Below are experts of layer 5 (counted from 0) of a mixture-of-experts language model. Rows are named router (the router's row for the expert) and show model dimensions 64-127. Each number is 200 + 30 x the weight over its row's rms, rounded and kept within 0 to 999.
After each expert's rows: a language model's description of what the expert responds to; "gets" lists some tokens that make up at least twice as much of what it gets as of all text. This comes from a sample of Wikipedia text that the model never trained on. Tokens count by the router's weight.

# expert 11
router,184,179,206,178,191,147,223,213,145,235,221,231,154,188,188,190,205,226,188,211,206,248,164,193,174,217,202,241,166,171,187,163,146,203,168,188,194,214,232,182,200,225,227,267,203,201,182,263,240,175,183,223,194,203,245,238,160,243,139,211,148,233,236,181
Clause connectives
gets: " as", "\n", " by", " \"", "-", " with"

# expert 24
router,168,204,201,175,197,131,226,267,260,193,221,247,148,212,212,179,196,162,197,267,147,223,246,184,243,217,189,115,226,176,159,188,172,221,155,195,221,206,225,242,222,196,168,162,214,197,236,146,184,239,180,199,198,178,192,253,156,191,196,216,216,180,148,227
Heading markers and institution nouns
gets: "==", "===", "'", " ==", "====", " ==="

# expert 9
router,174,206,216,187,218,141,201,260,201,197,183,218,217,203,173,140,164,181,195,207,182,217,209,164,193,217,212,186,204,159,243,210,178,216,215,169,237,213,249,242,207,195,165,233,162,189,228,203,229,250,210,214,218,157,174,258,191,244,173,210,196,174,207,237
Ordinals and quantity words
gets: "er", "7", "th", " also", " first", " a"

# expert 15
router,132,160,250,228,204,190,216,243,191,202,214,204,152,226,152,146,154,197,240,218,146,208,180,156,168,222,179,206,218,179,206,203,163,212,175,235,244,221,240,177,215,220,169,236,212,188,218,218,201,240,235,200,233,210,202,191,113,167,151,209,201,201,194,189
Table cell separators
gets: " |", " ", ";", " —;", " not", " l"

# expert 21
router,178,198,228,183,197,147,207,255,214,194,189,205,211,210,174,138,163,185,198,188,174,209,205,172,195,228,223,168,198,168,252,206,171,233,210,164,241,217,252,252,219,199,156,237,160,192,222,204,234,249,211,219,216,136,187,253,179,239,179,201,193,187,205,217
Digits and misc pieces
gets: "4", ",", " the", " an", "1", " power"

# expert 10
router,158,209,246,172,205,166,219,238,230,183,208,207,190,174,170,106,197,158,200,239,203,197,229,235,218,236,214,199,178,154,239,246,197,219,215,161,293,239,196,247,202,156,155,224,164,194,183,198,197,242,181,173,255,145,175,232,196,234,195,203,154,204,228,235
Final number digits
gets: "0", "8", "1", "9", "7", "5"

# expert 25
router,180,199,217,185,190,151,207,243,217,198,197,202,181,216,171,143,161,186,190,194,175,207,205,169,193,231,219,172,196,165,249,199,160,230,183,162,249,210,252,251,215,197,159,245,159,182,221,201,237,241,202,215,221,135,186,256,189,224,179,201,193,193,211,219
Kinship and role nouns
gets: " of", " to", ",", "us", "um", " part"

# expert 6
router,202,164,215,181,192,148,201,238,205,195,223,247,157,223,209,140,151,197,184,155,179,181,207,150,204,221,206,182,175,203,230,212,192,213,172,184,239,227,239,258,230,228,142,218,160,167,216,197,254,253,222,244,204,131,212,258,166,254,158,204,181,188,189,199
Line breaks and row starts
gets: "\n", "|", "=", ";", "_{", " USA"

# expert 3
router,179,197,223,180,200,146,205,257,216,193,191,208,195,203,178,144,165,180,196,200,173,209,213,181,196,225,226,169,197,180,252,211,172,226,195,165,239,214,255,248,197,205,156,238,156,158,223,198,234,245,211,215,209,139,186,250,183,241,183,204,200,193,211,222
Periods and hyphens
gets: ".", "-", "–", " is", " v", ".\""

# expert 23
router,157,180,213,200,206,167,203,254,199,202,208,223,181,158,150,153,190,182,161,250,201,240,193,160,208,237,207,173,237,178,193,220,184,207,177,222,268,213,244,186,212,221,170,205,142,195,242,242,238,234,213,186,262,192,153,166,151,235,150,175,162,196,177,219
Mid-word stem pieces
gets: "ist", "est", "st", "ant", "ent", "ic"

# expert 28
router,99,168,224,217,197,166,249,241,189,201,221,266,215,215,168,118,139,175,194,196,175,215,163,233,215,216,198,173,185,183,199,231,185,237,197,220,251,171,244,229,217,177,193,218,201,185,229,187,178,172,187,200,200,193,212,227,150,181,167,209,175,179,217,199
Capital initial letters
gets: " M", " S", " D", " B", " W", " P"

# expert 13
router,181,196,227,189,195,152,184,254,216,191,199,206,189,209,178,125,159,183,202,192,172,202,207,169,194,225,226,169,194,167,244,208,167,230,187,172,237,214,249,251,208,208,157,243,167,174,227,212,233,254,210,216,219,142,193,247,169,226,180,202,197,182,205,214
Table cell separators
gets: " |", " was", " were", ";", " =", "),"

# expert 29
router,179,192,226,188,191,150,202,256,220,192,195,207,226,204,174,138,166,180,197,187,173,207,211,182,193,230,221,171,192,192,250,210,171,234,221,165,235,214,255,254,222,208,158,237,163,137,215,209,236,244,213,220,218,140,185,248,175,233,178,210,193,190,207,222
Dates and scores
gets: "0", "1", " May", " March", " June", " October"

# expert 5
router,173,197,231,172,187,149,205,255,217,191,192,200,212,208,175,142,161,183,194,196,174,206,210,172,186,230,224,173,197,176,248,209,166,234,209,163,235,212,257,251,216,198,158,241,157,202,221,203,237,236,209,218,217,138,185,253,184,231,177,203,192,191,208,220
Common nouns after the
gets: " the", " film", " city", " this", "ash", " res"

# expert 20
router,183,198,233,171,184,149,204,253,214,189,199,214,193,198,170,122,154,187,205,210,176,216,222,175,201,217,215,161,205,179,260,202,166,226,195,174,233,227,250,234,224,204,150,245,170,158,220,195,234,228,217,207,205,147,190,242,184,236,183,198,189,190,212,231
Plural and noun suffixes
gets: "s", "es", "ers", "ing", "ation", "ies"

# expert 31
router,178,194,227,181,193,145,230,254,221,196,190,201,205,206,174,137,166,184,194,191,173,211,205,172,197,229,222,169,196,168,255,205,165,236,203,164,242,211,256,249,228,195,158,236,156,189,221,202,236,242,210,217,217,144,184,253,184,235,178,201,201,187,207,221
The and zero digits
gets: " the", "0", "9", " The", "1", ")"

# expert 18
router,149,185,221,199,200,190,204,250,188,187,167,242,189,207,213,170,145,190,171,267,177,198,165,202,149,196,227,174,223,181,189,189,188,211,186,241,227,191,193,229,201,175,216,244,172,196,173,265,227,259,181,160,203,158,185,248,161,189,200,228,205,215,211,188
Vowel-ending name pieces
gets: "o", "a", "u", "e", "i", "an"

# expert 26
router,188,200,238,169,222,139,222,254,221,198,184,201,216,205,179,139,160,173,192,198,172,216,218,190,191,221,230,174,187,183,260,208,159,215,208,158,255,212,244,247,212,200,177,239,150,239,221,209,247,249,204,213,205,139,185,255,180,247,169,211,202,200,201,222
Sentence openers, year nines
gets: "9", " The", " In", "In", "'", " He"

# expert 1
router,183,202,225,178,189,148,213,255,215,191,193,202,207,207,176,136,160,184,194,188,175,207,209,172,194,231,223,167,199,177,258,210,171,235,210,165,244,216,253,252,215,198,153,240,160,195,222,206,235,245,208,219,215,139,185,249,182,241,179,202,195,189,212,218
Sentence ends, bio names
gets: ".", "–", " and", " was", ").", "/"

# expert 16
router,184,198,219,173,193,144,185,243,216,193,191,202,235,203,179,144,158,180,201,203,180,207,212,179,191,227,229,168,200,175,251,213,181,230,215,158,242,220,243,259,204,193,159,239,160,159,219,207,235,251,213,213,224,132,187,248,186,238,178,201,189,189,199,220
Digits after year start
gets: "2", "4", "6", "8", "1", "3"

# expert 19
router,144,193,212,214,203,157,202,261,214,231,180,217,161,220,164,177,168,167,195,257,166,190,158,220,218,237,195,152,229,196,198,231,175,218,186,150,214,202,241,239,211,182,168,214,217,187,208,224,217,248,189,207,195,189,226,239,205,247,163,209,165,201,194,227
Commas and dashes
gets: ",", ":", " –", " -", " —", " be"

# expert 4
router,177,195,225,176,206,143,210,252,216,190,189,204,215,207,173,150,159,180,197,195,174,211,207,179,192,225,219,168,198,172,257,209,172,224,210,167,236,213,253,250,233,198,153,234,159,161,221,202,240,240,206,224,217,141,190,251,177,234,180,206,194,187,208,218
Space before years
gets: " ", " a", " A", "p", " I", " On"

# expert 27
router,166,147,169,204,197,169,223,245,193,179,183,229,198,184,141,155,146,217,227,203,182,182,152,158,251,199,238,205,182,145,235,198,183,227,198,190,284,248,274,210,204,190,178,240,163,181,207,210,232,260,272,264,196,178,189,201,215,184,196,234,183,203,182,177
Infobox field colons
gets: ":", "-", ";", " /", " •", " The"

# expert 2
router,168,201,232,187,179,149,202,250,220,186,193,203,171,206,175,137,168,183,199,201,173,204,200,168,191,220,223,175,193,178,256,198,169,224,218,172,248,218,256,253,221,205,161,240,154,191,225,216,235,245,212,215,209,144,187,254,171,230,179,205,205,189,208,221
Table cell numbers
gets: "1", " ", "2", "3", " (", "5"

# expert 12
router,144,155,206,200,196,170,208,217,220,208,241,158,198,206,169,143,157,252,194,235,162,186,201,166,229,218,240,180,221,163,197,173,153,226,193,206,206,192,258,218,203,204,190,241,157,202,206,183,191,179,167,239,234,166,159,232,157,212,194,161,182,194,220,209
Capital initial letters
gets: "S", "P", "B", "C", "M", "R"

# expert 7
router,178,192,230,190,182,146,195,256,216,193,195,215,223,202,178,147,166,183,197,194,178,209,212,178,191,223,220,171,192,181,251,210,174,213,215,166,238,218,250,252,194,199,155,239,156,166,221,204,237,239,213,216,222,151,193,257,181,233,175,204,198,189,213,216
Prepositions and connectives
gets: " of", " in", " to", " and", " on", " from"

# expert 0
router,180,199,224,179,181,147,187,249,212,193,188,206,218,209,178,141,165,179,196,191,174,208,208,174,192,228,222,170,197,176,254,210,168,224,208,163,234,216,253,251,204,201,157,239,161,160,225,201,234,245,210,219,216,141,188,252,180,238,177,204,192,188,211,219
Spaces and short words in lists
gets: " ", " the", " h", " a", "en", "="

# expert 8
router,177,199,227,180,199,146,213,253,213,191,191,204,225,208,176,142,159,183,194,188,175,206,209,176,193,226,226,169,196,167,256,209,168,208,214,162,239,218,253,253,202,201,157,241,158,198,222,205,235,247,213,220,218,139,186,254,179,239,178,202,195,189,211,219
Name pieces, list commas
gets: ",", ")", "3", " (", "5", "8"